config.yaml
n_layer: 14
moe_layers: [0, 1, 2, 3, 4, 5, 6, 7, 8, 9, 10, 11, 12, 13]
routed_scale: 2.0
balance_bias: true
lr_router: 0.000141
n_kv_head: 2
head_dim: 128
norm_place: "pre"
positions: "rope"
init_std_qkv: 0.0513
init_std_o: 0.0
init_std_up: 0.0513
lr: 0.000119
weight_decay: 0.71
batch_tokens: [32768, 65536, 98304]
Below are experts of layer 7 (counted from 0) of a mixture-of-experts language model. Rows are named router (the router's row for the expert), gate (a neuron's input weights, with its number), up (a neuron's input weights, with its number), down (a neuron's output weights, with its number) and show model dimensions 64-127. Each number is 128 + 24 x the weight over its row's rms, rounded and kept within 0 to 255. Numbers have three digits each.
Before each expert's rows: "comes after" lists some tokens at least twice as common just before its tokens as in all text; "raises" lists some tokens whose logits its average output raises strongly, later layers aside. This comes from a sample of Wikipedia text that the model never trained on. Tokens count by the router's weight.

# expert 0
comes after: " the", " of", " a", " The", " and", " for"
raises: "/", "ing,", " in", " from", " until"
router:202138123135151101126146137093143135128125133085105104172104131118084122160125165162126113138118100121167160117165141101133111109096140128124121142103100108162103165145083106105105174128109155
gate0:166126135129170140085166172138087095084123118169131075123151134167105101132109154183122129121103111097129128084146155149123104123063156137112132093125126082125127055157128156128117124131124107
up0:141128133141175103127169121156105124150148154100119087174086137140139105104147182133126085181103117120142124141085164094099118142107087100099111104140146126131115147120139083116101114124126130
down0:138080180117099132094155147150096160125073132136118095117144113117126139146124145149149151171119162112123144127143137124133096167088141106110153153116137164149128134111090106167134164118132108
gate1:131110152089149145150136099142123130108127098145184136113108092116130113128139156133152129137103133113132123134135109151104123114139104153150100090151092147133120177129123109097138158101155175
up1:143151127139147110152114098107158138158120148107166152154127076150185090149164158131125189123121139114151108118137097106099149123123145127124154102147114142148158121096073138095092160111156119
down1:137152153089119122144131120106130108088164131150108127140147153137087103100139171126202081128128127142124095160129083138122106112121133102125096129098141139095139187088101151122104143101147119
gate2:118121137158159102151122163075149125130165158123125104165144117093082126123104175136134135114118109161137155138109165124164128106150088104118142132131148120150164130103096112122135166142106112
up2:110136096145106137117099175130175118104150146138169144203091136115085157136107165115095158159128109163155168127133103113088115166117105083144152143128162139121139095119116161143133155136115109
down2:105141116154126133122112123139161161138161126162144126132076153125119166161119095078096116137098102098105137079126132126139116145133100147126129113106124151130133128154131150124126136134076111
gate3:127071126137098105095138139113128090117117172125105100106099104189101124174156129100121141128110132138161138120157116138126132178101067125138118146111111084157126080162124134138156124149074145
up3:119083093129100132121151147098165114122113133158102117102080082130144133133158138111141151102108147172107119158187122067153115137160114130123136147126103131139123122154082187091153122166120123
down3:149137136157122152134115122098144137143120140098131149136108115068146152132106098181133138134140154134139115102120169129102152091160067125151120135126115114135128122114118149098120126113123157
gate4:160096126161116100113097149126119158151127111107136093103162150140152149108137128171143143105126118107132163181081114097100124122063122144166135181121139137150143126153140118163108173109084118
up4:092114177137117097121073088130084132139177119113132179127158174137101129113107102177146159129130124092102117140155127112107170118084124093179131140133159125174092118135123122156086124141068135
down4:119071136114143144109136110156147144146156136158117109159120097152137099077079097117162084102129149135143121131069096129104106136147124147166169146080107137128127145115164086073119139098094063
gate5:143153119121145152149163141151181136119115114059117138134136090163112101124115097164127113084125149134083113140166112112112121123112109110121163145098126095174140151154111116119095154130111130
up5:084109102127112096177104124050125147142139101106151154122116169101107105134070117153115126101135094154111107161133145099151100116134123124167148152116138134139144144102098099066130163090165122
down5:127141158114110126192140168146123161123148156134151170165143113135141126148141125104171128064148132109076119123106111156175118121122130155143109177145110152093084105167131104107103095117158154
gate6:120153119162170083147147105113171142121113134124134110154131127138125143080123110126124121134099131136089123105158141105114101166159104122160120097176114165082150110134117080158130143115120110
up6:137118143151133150098101139127096142177105118116114092148119109103095122147147135100156141147116117099130130127121143087107101118139105092118115101117110116125112094144103126082133112105119123
down6:157121093123120148128128164176160117110101139102141123147112137137117101117123116158136177156130108131191114146132126094097101120125091154155133145130128152132107108134105141166096096165112101
gate7:151133135145118070116113083130097109091085121131139123133136128119119144129137141131129136097136113148151136166158155128127135113101159128107144136132141132119114102118104117086117182098106131
up7:120135143108139114168146123093162127111146154091138124149108077141112150097133130127122104142117104103113127106141150132140127135056124138132120122122115131141126139125103172122084140154141094
down7:162087158155134085132127149132138120165102102161112146115168104190142106105124139111111126163109124143133102097123132141127103121176151141109113122117138126170159127141137106137169081173111101
gate8:139115146139127095178136119129106096092090105085087140107138123081122114179100158124104146115134139137146127128120132128131129119156124150136146148087122116136131116130138113145125134069119148
up8:158102186162151093080107146132112150103141124076077107153141144122114111115131098175164160117095144149166131110112125136151143066131144149141153183081107152150109095097097122134131114119140116
down8:103167126133179100122166108153137133140153120122105128145108141116137151111122200175126186156156097118153148088149169133111137131144108098143160107149111138131094084080159137153118131134135130
gate9:120113118117155134145135129138097129141163142100124096175103116161113104163129115130110173159123108115089105123141133146113149110133143135128139161111120146129116119139089154105104139127128177
up9:128100114123123162134122130098127099170114154068119090168116148114131126157102170130134142120109123163133135130109153118099134140140106157120155170114133160110089128135099136111088164130140153
down9:141113109174138133144138132104124113092159128128169160156164119141115107131143129101115098153119135182098120129113134148133155109124153105146129140138139090108136154120145156117099124151119124
gate10:090127069159147118116099123125127115102139130117131080121086124148097137124158119123129105094095130129165127137139141087167127128116104170083126106167164157118149104128118137173128140138128144
up10:115148103156145117101159126139106124118106153113141142149153139163135124128139125139101138130126156097107123155102111162132138138148152117150102126119111144101120095131171161129115104135108123
down10:124111163152097139121109090099140129166170156161088088139142104089137150158083116128158119162118088155112166136134132147136122120093137133140144101143082118122139183100103108164123100097117143
gate11:117120136112129115113138142171123100139148110123152088102124184102126153152132181138094113134125107127087171100115116111164117126104145147143136140117120146137129095142168135172036137110095127
up11:149146116166128120074137127098138124124103117127106163108103112119099138117126122154143144122127105128089127095129151173104142097112137184114144101126127167134193131092137135087121111145149157
down11:160123169110130139102140107098103136125113123135113116094091138143169116139135128129124108109145166120099077137140125114108147185127120149134169109154153123155124115153134122139133108092136098
gate12:141135083120115125113158134141122102092141130115158117117125123126133132130133124140135162129128096150091138111188134123146143067153133150140106156111130113160147098106125107130132125137121132
up12:108114175125167105091150154127091104127117125160134143150114121118107115111160143101140152113129125133137174103122119141126157105139117129162144134105112155102127195135125166152146101107143090
down12:128113124135158139145106119131105134154150160121091126128116169159148123156183172124100140084134094137095123160073140123165146111137130124150168144162120127097102097117136123115154128147137147
gate13:099108092111189114128123114104153152196105146127131134166113091100124114108102118110093157116091129100100135142187134143134116117129098136155141171134142103121109100158097120095129132142111102
up13:133123070152123121104149119112162117129158118114113121109084163123131146112131142144086126120104114125161093171100160167177123106140167092108076071099143124132122115125123192146126113129135082
down13:109129102132137155111167144125114106114152118116160119104091103144106103151121101147153165114110169105142140148137141173160085150126129107098113124127087111161163097106106145118152134098125116
gate14:127136143120141157096143131125165147165132142154150116117083192101129151120132122168137143108105147117149138159127143124107177132109129122148172178128114126149173105118082134143093140113109160
up14:124137157152134141130159094114090141121084120135093122151141127139166123096168108125091180137143117112141125120139108177125118125159143104110101144118120121158115135141175109106129088140124079
down14:118117149157135110190156126152090092127122124136107122100127161125150136107132106133148156136116159147101148135149162126162135116125120129100164122147105106096142167147159185083096138174103147
gate15:137152103108166131161088145129112136125146117136095114150128146155110120108107136147130130132130118146173134115123123078142087155125128123088142108162141132163154128170136135161107138130133066
up15:105139134136118063101129153124133114158167181121112132132113123094142122107085109141112109092109137159095162122145128152163081147100115136145110148171114139158147148114116106127115107094165150
down15:122148132100150111132148122157103135160135141139143161171084105123135121137126123134127126168162066139127111131075156125097142114161097079125145132113158139113140096096145147099078131133108123
gate16:089141107162140101089148130153123122115128151131086140131119170148127092130149135165138159109109113123168133110112103154125139117115102135141167109153095126146095115127121141120137115126137118
up16:134107083156139040151124117101124141165132117109122100083140134138146110145115150159105138095085090099117127109138128117108154108165117145115131119138114089126159151147151131107101170123149123
down16:157155132110105106095121106136141162141193136127115155167152148097128138099093194119111157084069120108102136124102139106118126132116112162162168102138132145073130102133129099132134158145144104
gate17:150114137138118128121113091087124118144161091139149127153139131145099101103112143115105070116118117171118090144131110083167162130081131156135136136128146101140096102145124086155120159151162086
up17:111107088142105101091120122089123131171086129125118138098111095109116112138119150106098123142107158127167108123121131094115108135114150083144096144148114154149099129074115109096128148107081109
down17:155124170101132090171112131167133159083087151107094129173122133145158160146109119139147125102145163094157119093117073178133152083121135125126118160110143094099136110119153126161140126095128141
gate18:145130110142116099079081114123132167105157122150173100121137099137137074144120141125114126152123105083149118129085099153134117096104095169148132118121106090121141101132115131124103165118166134
up18:083145166152117148163137136092113110104121090139143132118120127091149112115130145125122112133123112093132126105084137141096133117113095092124113122119121114145152112142101120134084136144162155
down18:091093175097110119105162123122192089132138181122125136128165092152160170143138119127139125116159165149120158134074112164104103113115143158111128122097133126132143136098115118105130127074167136
gate19:172134104129122124130103118149156138136102124138119132146123093154148099112116120127146109154116136168110168123115141091164130099117111121147124138120153133077130093162101171143153151174146162
up19:188138114146143124102142164173126129137111155146166113135171105134104148150126147103107122131090129138118092118103115116171143144150101083132118104100179129115119085148141153143171159159133107
down19:144127090133159120150076122128140150118145060117155112124158155168154125149094127159127132107195163102126115113148116134118143139125139097131097176137113089160118142128094125091175108139134117
gate20:123112084119162125153135138114121138187149075103107118146134157109160095128149143139131153111116148126159108097148105122153080131162120111144144120158135134141118122129127117096131177143111135
up20:096159098103120140131123115110146121159146151137121118152170124134166110125137115096147166109115168124158142169148120104173077096161153092110133126138144175122132099106123165118136131075156134
down20:093117137153144111118143149161122121120114173162142152160123136147152140122183132106078128098149134150159117151129142121147116175122153146130110109123123119114105131117174170156119144117097107
gate21:127106145122132148113100182151106093125148085139093135105123156149083113142128114146159171070124146132190144132117116082162137141138121105144133154122140140105123122111134153103155132109161164
up21:125114145142123092117100146143130165124116124188149107150111102127132119118143095144191096108123135142108127133123125176185123139108115115174134079161164114124105112120104122151119139135107089
down21:094140116120172143169118151112163134108149133138135111113139138157135119113169102150126142137138101127109180159166134124122114126116132087137132106152138164162144088111158148154116095119158161

# expert 32
comes after: " a", " his", " was", " the", " to", "=="
raises: " in", " both", " and", " for", " the", " of"
router:135107110172153144121125118112132155125113102099116109158122152117125127140175144176088125134113110148148171111124125131133088121086131136108141134082134086122096132142090135151103096161136131
gate0:077117120176141153127096147137113146138091111107119126126127116141157117165157115174169126110112167097139078092132157149120147110127094093142117152120149096134150119143119143088144150135130130
up0:171141110157176148108154111081129146162086142134135162157149131116131121146128145156111096120147157133145106106120158117150155113114105120103131107144100087154124121161122121142138163133097111
down0:107114136104125110146111136168133098112136117116099109084069137160152148153167083119145167132154183127114138140118123111153179127098143120076118130142108150093137061145128144127109134115147120
gate1:126100133102178142106102097114091135129104158124144116085135169080100121108127109152128137137144122177129150091123176107118109115092141120132122145128148155147100121145135168156118097125144157
up1:159171148123138111136108112130138126124105122098123159149113132156177100098126099158114127113128130153121147159138154091098151150118083104120134097115132094115105124114146089124114118177126125
down1:096121111113147086125119123133097145121119169202112189090140177098136110100132116098088154131119127124134090110129111107141137127115137148147173125120152146115112139126148136085103110127134124
gate2:096100124096090129134119096144124201133128101119131144141130126167144131140095114177133115156160143085121145171170146158146148073111124112132131125158171168138149136098149083124133130136136114
up2:129106139134082087137174118134153131118105150129150128145185087130123122145134116166131113140117203111129124132126169144144115075120135114084111141138114118108113087110154114125142118151093117
down2:137168137129123157112133123168097135119121110133127133093172144139151109122094138141104134158128135124158147143154145081136138113157158137168113100146107179130115069116158151125134128137088167
gate3:089089104174120145125145119123135108154123110119121121141080107146132090139152129138142115155108151167142132162073165135100137158146116134106145159099154111137136170148133115122158116160096138
up3:100134142102162120156153149106095124086120149145125080078113142133123108159159133096134137118113117103151107099138128118161131155105110115141147134149093130135128146108143104119103143110142141
down3:160124161090088127111156111123117117111110143145110114148110136114161127102141125133129145153151131122146116107149106106124162147080100132134176194157116120095120091125137118158126154150110112
gate4:121132161150167140113180121127121109149164120124145122079096099105137132144142113093152108105111165153131127118122115091123094143132118096140172119104149125114116101124104127121125142078141142
up4:104181116131170149081172194131153109137115087130110137097140103130115096111139147096172107119117168133122157118121127131094103140088137109140183122120119090137101121112118113134131122132108149
down4:106146124105152133130145110147167104138132119143091111119131109166134124139141128133144123140146117128156090138164112130098139132115151112133168060113135125098113130108084157095140106095138116
gate5:095064144095137109110094147131106150094106154115117124112128135113116131155127131156135125108108111079127179126143111120160129074134162110075141131089107124100127156099118124112152111115113120
up5:119128178125120139087115132128120173082129113128115147137137151164112103147107159158140108107151125101100154141158147121129130129128163125117129046097149127124154145116108114126118126087097107
down5:131163107119138171151143099127111080135148086097130141170125123120094113135099133142135103092109144118073132090142120095139132126149121136102111137117119140095123124129121160121121124135117145
gate6:121159119165112119117137140125138163122095155109167115129106128129140158131138104118098156124167080115133104111110104117109154129108130076144152112109114098109159116127168155126098090131108178
up6:128105110102150134138126153122165093094094069159153116163129090152054096095121137143145117127118121134110124148141153107144138098128109096154134110155112161108175132132133127156120148151091105
down6:157114164145132108133087144148089142173103184145099098114137118087110123138161137114147111108142116143098140154120145142167161144119169122137147105140150093082170108123123140106118114100168113
gate7:148142113161144153160148086153117133127140086111130125104140142116125109133121137124093172082123165156144131100120142152139101132136156144143087111135147128130158107104119098115133179136154070
up7:122151100153129113101113161148149126154110070128125120132093113126117165164122157130143174111144128119137115099121132134103144173123111100098099113104130121141130135151135091124154131141146153
down7:161145096117144081134109132128102123189154097085127154127121104160122125116109149162106124138167122119119100119131137123117166103147099104143154103180153135112118120128138125157131123100119131
gate8:127133117101117078102149102126148131133092136066112129110113156136097116111135156118146153093138129147119133151139147193128146164170128097149139133108109144150168143122139138177128106119109125
up8:178159104158153126143102144132072115134127148145119109160112141100175101112152101135113155125135145086123156117134171104104104148137078125138109144051104153152147122119116184169143120134135108
down8:094107163129094141141135096155158149125129155126122115091135131142076154078091140060135138099160146147125102109117135166119135111108141101122123160142173121126097155092137121131119083146127106
gate9:081128138129114129132063162126116116119100098114156119098110146122127136172115115132139128148165117159166154144136139104115120121164153152152100162109122130132133132150079141114175149120152111
up9:134127123146121154115133096154121118104125126132090140155106126145172127124122150138108140135086125141131154128140121081122128151087122115133160156131138132155111161121125107123096096146095088
down9:132113124134106159150122096119137141116128123169140126168127189119133112127136101150122095156107125118084125152121152126132155148153138118135083140135117099129171134119106137177142132153128098
gate10:138148121112100141091137132121140126154084114137118105144144161118167144114156151104112122153110104125134121184129126091121104151154126123101117110122126135098088100115115173106130109150139147
up10:111098104120139126142123111100140088140125137136151140144108146134166082131147131131154144127168145119110122151121115143082157143151134122126151137088091148115115127089115150108124074078137125
down10:106152117154103164075122129157095128133082109102157126138133155119141147109108101130137125106169124127137173128165116114121125137110085075139176137107140126118135105105079146136126107109173133
gate11:156113142138130094153095139125129173098072102139109128161139135108090176117104124163116139098091130093151120103175137127113114086095141095141127126121143131143150092148164144115142137131119118
up11:133131177108124139149067140122151152129144104116122158176117134129061138159154108144086143118104128119109153069142139123129161133134125110109094125119162067123137117144131200113121124143142118
down11:167112104119086126107146136107126161123155209170128155139132164127136119120111115150105126152151129080127146144100137168128073118121160065155130153126110116111187140125146144130133119125136114
gate12:138175102168133133129130129138126108117141160088138110095059158097155132128099129117152156148112115123157129146104077093126145157117105136119126160099126154099149129114106135158127117133125133
up12:095130120119115140092166133125113130117139207111107153120100148150108128113179138107061169112121167132136154099155107115136122098115135107128095104154114176142170130143157054120143158108108140
down12:092136111131147098171133128128148148080081115130091127129145128148078128127115135132112068141133107149129151120104115139137158126143124151146108100126148134113132122137132162088108152113112073
gate13:107162161146114145136157111100138153121117148124077157119111175122103161108143115173115133118112150128134183125138125169089150149155139107136127163122143144162091127136119147075144135143111154
up13:144165139110125149133125124109123154158088109154114093119126128143114148111168105121170149044129125156150193121131083118110156138135151086063096128125116116124149100116121137095109121161107154
down13:126136147134089142080094106122120180121109104131159131118166100118096102085139103094102141124127129171107126099139126124146097097175093174132128077133151167156134079156120141098093133089149081
gate14:148150117167138131139139110111126154090174114133145194124148115166125136133172132113139086105135136137129110078145044171163097120145142070112159141100139106095136118173101147137111142135137120
up14:126120103127176119100103122096127117135104096113141128156133140166113153159165174139165149109119116155129136115128130137189097129135136109085113132110119087148154182123111166136112121136124132
down14:124126105136147152114154133134145118115136111117140182124138131105185114062110174157124153106150132141079180096150106116110126156124114116149143106146139179123102124095148108097114106139107177
gate15:120106104092141113132094118131160158161155144103122049109100092158118124156064098128135151074148113130130144164092143142176127066112112123105153192111165111100103101152130144133130099166155089
up15:134137084132107100140095114098104140129082116149126122148094128127099130099158115143172132115121137136130130135115108143166115099127176184149123132127089059125102126138140111129123129157126134
down15:130175122143089083122112096129104148097133131131140114137139153127131120124143145122061135109140131134138113115111143112077150129159092151088126147118125136096148102109131137088131121078119145
gate16:153103085143155137136161130094157176083091113143127121121110103154103096132129156143103122095085134129111134080158098138163126091107127076119152144128140136134119128122128120157160121116075141
up16:088113120123107169129129152135126129108091129089156144111103134165150135130127111185103140129095149070108122112136098150143139142097107137146161135135119126149101138137108110129149169138108132
down16:091112111113108120149151103167127087117108109121133153104105136107126140085099130125113153134086162108153102140139131167110137173125190109099133132141118104098142133140099108119143113135108107
gate17:151145104160155168105181162150137161097163073152133143107127122137107137162149103122121135121129099160077163130118107135112107104123124095123140136086164105115123144151150116165111120134119124
up17:150107135114137138067156166120165126130148118131128122140119121139133107160159159085106113156081112109136114107133121132097118087125074068130141143134100172145103123122165141169097137134131085
down17:089131123138150143123117126150130132153099090147102096102123148084065122110136127089111155125119126133122119112135139144104137126079150063098179114111172123105093139084158134160106129144126116
gate18:148146159140127130140095134115113113151130099076136104130112109142063120113083145094118108122113143195125173117136133178191163137093108111115128181099190159142100163114089097132152123170151109
up18:153135096133145137111139134111120155127166129123111106094119137120117108130168113130145134126110136143116137105132119141134129138139109157134139133121162129134140152133110131147156129158128119
down18:108139121121140154140099110141113099090133152143062141137132095127119100114166134174133117174189116158158141160132105123124129149093137144119140140116152123082123122109161155162102145149116134
gate19:125093116191145128139156103114133155121163109126102117158097138112161151117123142188120122131146099119106195155131159128116149144087124092121121130141126093114106115141153140113125105130118126
up19:154126111163128142103169127126096139140148125114135111155121159136137165140099144163143144108113132112133164151143150120133104164113137082108109140089099155144120108164125145119129099114132100
down19:137160154119112143120172154113082126108134120162147110096141177094127154095150137161169127141074138144117133114132142158102149129132111115129149167149115102116134137124141093102126106184113132
gate20:126094123119104124145105142091105141145103158147138147108139218123123088123095147141107127140123133078115130097140122123145154116094088124120138120192157138120151116106124149129145141138159129
up20:076088110094132153094125131135131114134115118146131111114136144148145140148108135137092118131110118099117141157100142133124113112106136138130082117136104137127143155137154135122130120113108137
down20:172148133115194119107115099116139146104140135146124138149126169134114152164137168137176130159144082136135159152161136123108121081162086119113128114100158145135129128115147103090132153110164095
gate21:119150134129152139134125157117176152139127111160128146108115080136110121118127149101134098107085129136142149105137118161132083142103167080085152140106124117123181101139124144154141085162168127
up21:098125144127111147120117164142174166149086098107117106121152170109160151153129170133151165108161147166151140143154100134171070108110136160125127133130105138155167129135090141132137161121137096
down21:166108130117102106113147083090138141152121120167142156135130118130167142146101158134185111142139131163124131167130101170105120146152102111149159119139168122162130158154120126130122066157151114

# expert 17
comes after: " to", " and", " was", " a", " is", " were"
raises: " by", " from", " at"
router:190090115149161081125100134110146156135131142115109109179114137131120142151129175198141124122124100127158122122140123166143117100123099132099154144062110095128099142155058112138096107154130144
gate0:128118135139149154124089113130108152119108094106103123125136151176141124124146133138093143115109149126120121139092128146143124111115155141106158086089085105125148115157097112125169132127136132
up0:163134132157168078131181100157136126113124128160137117176116132129118121183147129125148111151127083136118116138101092112114143119075121107129145095180109143118110122111131157122097106132151117
down0:165132135106128161123109152094125104126112138128134102106159124153100152147165127142167130156124141091127128124139145139116103170177117141111105143145118138154160115121151129163180126151130112
gate1:144144093092148068106135143122123113141093146151124110150153155121101141145151118093138110154114101166099098103116104150159103105145087082157103148124101149130139132149105106153135102139136141
up1:086084146136141111131118119118095091123125126120151116123141174119113119156150124178098152112134121154132124146134137107131111138082174154149117153140090076128104202141130113087106190123109118
down1:149173172120090108118131162176133136126166126124141122111131097194142141120119114146143124112141166126109125155139099114170160115134129159135133111141136160116105094167104102129117114139172153
gate2:120148064129167126108111138117139131107143116139100113107128163138099108165131133092104138100135115111130107124118120172119119108097110097077160146137142115125142097121136184118106111126167092
up2:155136133144178104104125138109160117101111118115148137182127129118092143103101128143136139100125146073121115102138116168138162097118098115127137141159179141112137082145091163147169119155170110
down2:127139091097145139115098109126122125111140120155143114133172127144119104175142149102101090101180101107120081161130130169115125151160129131112156131123112113106130131085127126119052153097110107
gate3:122107128128155138114173113069129132120152129144116121112103100107149111124125134090161122179152139134107109161122134184124116109104119126129095142165108093166118097097134149140139151112149158
up3:116137102098167172138097182097123138159126127147115092160156097098109109147134145130144127087105127136146155158121127148139141116183159158130133147081129160121140098141147143173141071176104170
down3:147126120136132111095144160120130109145115103134110078162138117112132114118144105160154103112140134123169116142164114156119120148114121116093130147136134113141115122160132164110196119118124114
gate4:128084137149161083138170130141127112119106085137112070123078141124116108110111121152115105137111130108140095133110115122138131144099108124119084093122111085141114145109110134060126178132100078
up4:109112121134083148110106093145143146105140133138120143099134119130158157112099105130181096142109123114141084118128142124132098133138113141078091090164151134152127108113092130092123130117142101
down4:144106118142115113114143084136160187103140160149134110097114132151103152131114107167125103103124148122155128145124122133121152167119090089139124121154117147136147105141130131168047178153136131
gate5:108121088120119129137116144160142085183139104137145137098087121142098105126053116176146116124138115167130196193143110124144104173140113114143120109076127121143099119125091102090120159167151122
up5:117115105127169153121148117104095138069142135127125167122125110152095100088127160108165129117122111135168120095152117137181132122146158153147132125107163097131103158149149118178118088083137129
down5:113131123092132156113104137090104165116167132180122086145106141098091128079139126085146127165096119147163143124081139151128154119155120129127154119112108128142123149102117174117127108142168145
gate6:101079116141148112108110145127116186098120122115074126128123145146123117166136149180070113101130124096122127153108130156080132129124091116131150166087123118161138142122115120107143109125137133
up6:129135110121114092097122106116136177123094162103127102121126124138069109151072169157099140108135113098122140165139098115142141142153096122083142150083093113148093138144078106161123096164131156
down6:130079140130085094148112169116086099121131131154103141112128117164123115120142096105082107125120120166088111165127125084135115151145128115112095110118156130118124098160169143139131149110145146
gate7:156157088153122128150134145115126096112119135077101124118107146086152092100099149132172097162120117130148119109142111120148135115124097122107104111188160161100103096137149118132137105129120112
up7:157148117131136073138114130089133163127111150081116143133099110140120122091105128158130103155122149123163100156121142164161113134114092108114115113145135145130094173140133110130109151116147111
down7:139121097075148103143122101129116094113129161121157101119085170154127146152111146116149093157137152112168084148170125114091190150187112110128141137171123140087145125102149132106121114148135123
gate8:157109114141155168121162054151137123110117124100136117113108126152115140121151102141107106116108127203082125102146129123142124109118143146103170099112157187098106140161115132117137145171158131
up8:134094094135166068127128131120163170168179137156135193158116124129150129105110105092145127122145099144145111126099120096102109127138115098144123115123126121122129091125114118117096123130116095
down8:102145147166132164153105122139143151107148127111116142100097082171155137149144127121156142138191103139133128109135150169141137141098115141138080113111092137143153157148161141067145159127103142
gate9:112071087134126124100153168146109133092132129106159147111151177153091148143138101125187145155116142098148163139144086117119141135124145132166101106150112139116142119146183116156095118106105143
up9:154175075166123116160131123117133138144115184151149170087142128164106143127154126117131099146125168091156108154122113137171103127168154124148110126133143108091143171141130135153156149143117155
down9:147086116150118125119140154115113128171146146149174141074153088091117098150108131120122120120118126128153103096156163179129134123130123090155134077123128119116140113131147165125142144114150138
gate10:152075161127172130127133135110079109137097130118139123112100099196118115148101132129102117136155134112154104150149121103093137137072148137129118112131120172137168152139106175111144160109108121
up10:145096131128133099170084093105121119152118124163152123083107091122152117119102135159165129127120143186106126153164102122134169125123125115108133137121114128102180093156122145151129171099127113
down10:107157165131153123119155128126132148111154095132112159164124107119132136159070115087144144128145110139126127138118135088104127147125117150135105123125154137158125137095161131096085116104095134
gate11:135136080119141133128147133109101150131119091155111140161118159177156135125130135129144150107096166157154151152107120135132098084144092120133128142123175155126124145147121097170126104117148142
up11:120089091127121108167133137107124108158101093114097128106122133128154153148159111120149104145122172169150114180060119114136149168141122131122130132083120090126125128118134133147151101124171134
down11:119130111106101144143126142136140175141119127118083093136148106096098095134118098134161143127117136126125135121142148152137116128100115089122147135209144143126089124122058144128142159164132118
gate12:113101160127107103071121110099181128139146140145097064122114121103114136148117158094158175122121125190154130107117118101146087108166133122180129140165106154115094089104127110150114135126147152
up12:113138147124134149083137127133168121115129125155161152112167119124085130117166135130166123103105122124172138089134115108148132118136102091152121120110091146092109142110130148120106090144154110
down12:091144145099153125133140091151160140136103118123107120139136166139128142134133114137099160177137113167170201096162118117138154113145109144116178148112088161087103115164138123147181123110136125
gate13:125116147084137141128128097149123133154134110139082118139140146145112112110129105154063134108146154106131171162114067136152116129144154139088164127093113126118093135152115134100143107154117123
up13:105153088137130154153142157099167086148078107126116146139127119119155091133119163127138130141137098124136112138156167117122115165096148124172138112162128134138140147098114101133111117141118119
down13:132116156115152110153200132121151092111091117129134135092135101183161135156120156158120139156149119132084150137123152124174122106127129112143148144129157146100101174133101108142139106157121110
gate14:160132089109109128126133102176142132132147120110121129097089180140112131097140101136099115150118122165133138178084092161161124153121167136149136138129112133092121146162166125164105137112110137
up14:161145089159080097124149121127148167138156129107139118160152127133115111148110137147089157131097127121150110158119069157182097111085092136065127154077150131146116122168104086136143115133132103
down14:121138125113123164146135194128108111139106099106118090100091128119111140133121098136075116150119133112114081120150190112145149137160177153122065100094162132128092120120152103106095141128081141
gate15:116123138171136101090110138128122158140146115115136117098104112175135109129098117092112136136127101192119156159156103099147120136130129142177111115138114136117100103136143114149112100116170055
up15:154151138161110137087114122136127168118120111118151141132124140182148169153117149116086112119093090124069141118167120104135174106150092147135112100125171119142150125128119098153127142144137103
down15:149105123104151114128128131114122127104099176154139124144122157102132119065158126093112111123147126141120153101131097129084152108087153121106168200141145119126089169159102126091133149169152132
gate16:091142128131125073118127094123110147116137135097146091162129139121120153151152088128164103113127116122136116115158138083121145160166098163134097172147175100134102099063076155099118095120137135
up16:110141150149127085130171164123125162112129112144118147190152152146108112104144144097145124126138123109122147131166094095147149138171134113132117091089120177115117131097113126113106108107153127
down16:099142135143141168132138154132142116167118146165124125090120077138116088108162140126110146151159115141115139079102105142137086132104161109145162114141149148117150169168158168127147148099143122
gate17:093132073161120137146146148145128118160133125117146158146144116123094138126144113160154119111118139135153095122143122109135138124108140119133110153131149100116106127129131095084144146130195130
up17:169115128142153151096117182143124132166118109119127129105104151144144144168119113141153104069145169090140091123134099140137110097151128093125104162093160086122123122114185109090152144125111132
down17:098072116100166083143128124118117109121192147140124145097092059097133119101177160139096113080127147138125117108142130143162116119139125135133151128106119188099142107117178152142123102102175128
gate18:161091117162121119132120172089112121101090135152120147156137100146126137194144113131129089116112122195137164102147090114124134149109131155099082149118174074122137151147110155132100103179163143
up18:144092124163133078097151117169095142115108154123164153178138066189127149141144144088102143102131133144136145112116141129125157149092115147127117151081168122126143136130168117104143116110124112
down18:095133088133168118150119145158134084105125146137121133179099090102086129155169186108108062117118109146120105145094146140097136096114127121088124113200117097105123118130111149105105112113111119
gate19:122097139118132130162095082095148131146108159138124121144096112172130121109156122132111181088087156120098113120144145131158115144134154114080126126093115126122121145111116140083141128129083123
up19:073137117133182142118109113149144123077113103157133131161190117100121084148099164102136148135124121171182141141191096077117119146126141093139131116178099142118157093111143126115132099100177130
down19:095156108098126105083103126140165153134134158162173097152121161099144087105161142125134145123116139133106137122126107127132102102125124137145145149135130149155101139120138161113113117169154099
gate20:142106099149114142079170181116123089134143106133142112079119125144122131154135124133149122129108154120108136142102102129148140121138151115108137138079127167131067137144120113119140101139128197
up20:087096097136087115125165127133125133148143091149192105104105111129132153127115145103124129125147165109114135152076117142133115112111117149107153110099142107129121147132112095111126096126163171
down20:114132107150102147090051137135101105128117108139134130129118103127134135127133116090180140110151137139138152135103091178118121117175126111087142173119138137107133124117086122125117115133132109
gate21:100089096100132126092109122131104132163124140120113108078098157192109133118152118149084132107135150114181126139078112122131136121109145124090155160105105133125108112145145151129100115129087165
up21:111142150128135144116115108118135098139148172087111115108136163127063151168165128143123139096102120136145134155141148122100103120170136153117134150127085148110120139167185128101100117104126111
down21:119162106122156114082128127098164123148105116133117139108131128130106115106120131157145129131144111118164098125151156177110134138155179157155131077106094140116143111083169142104130125134139130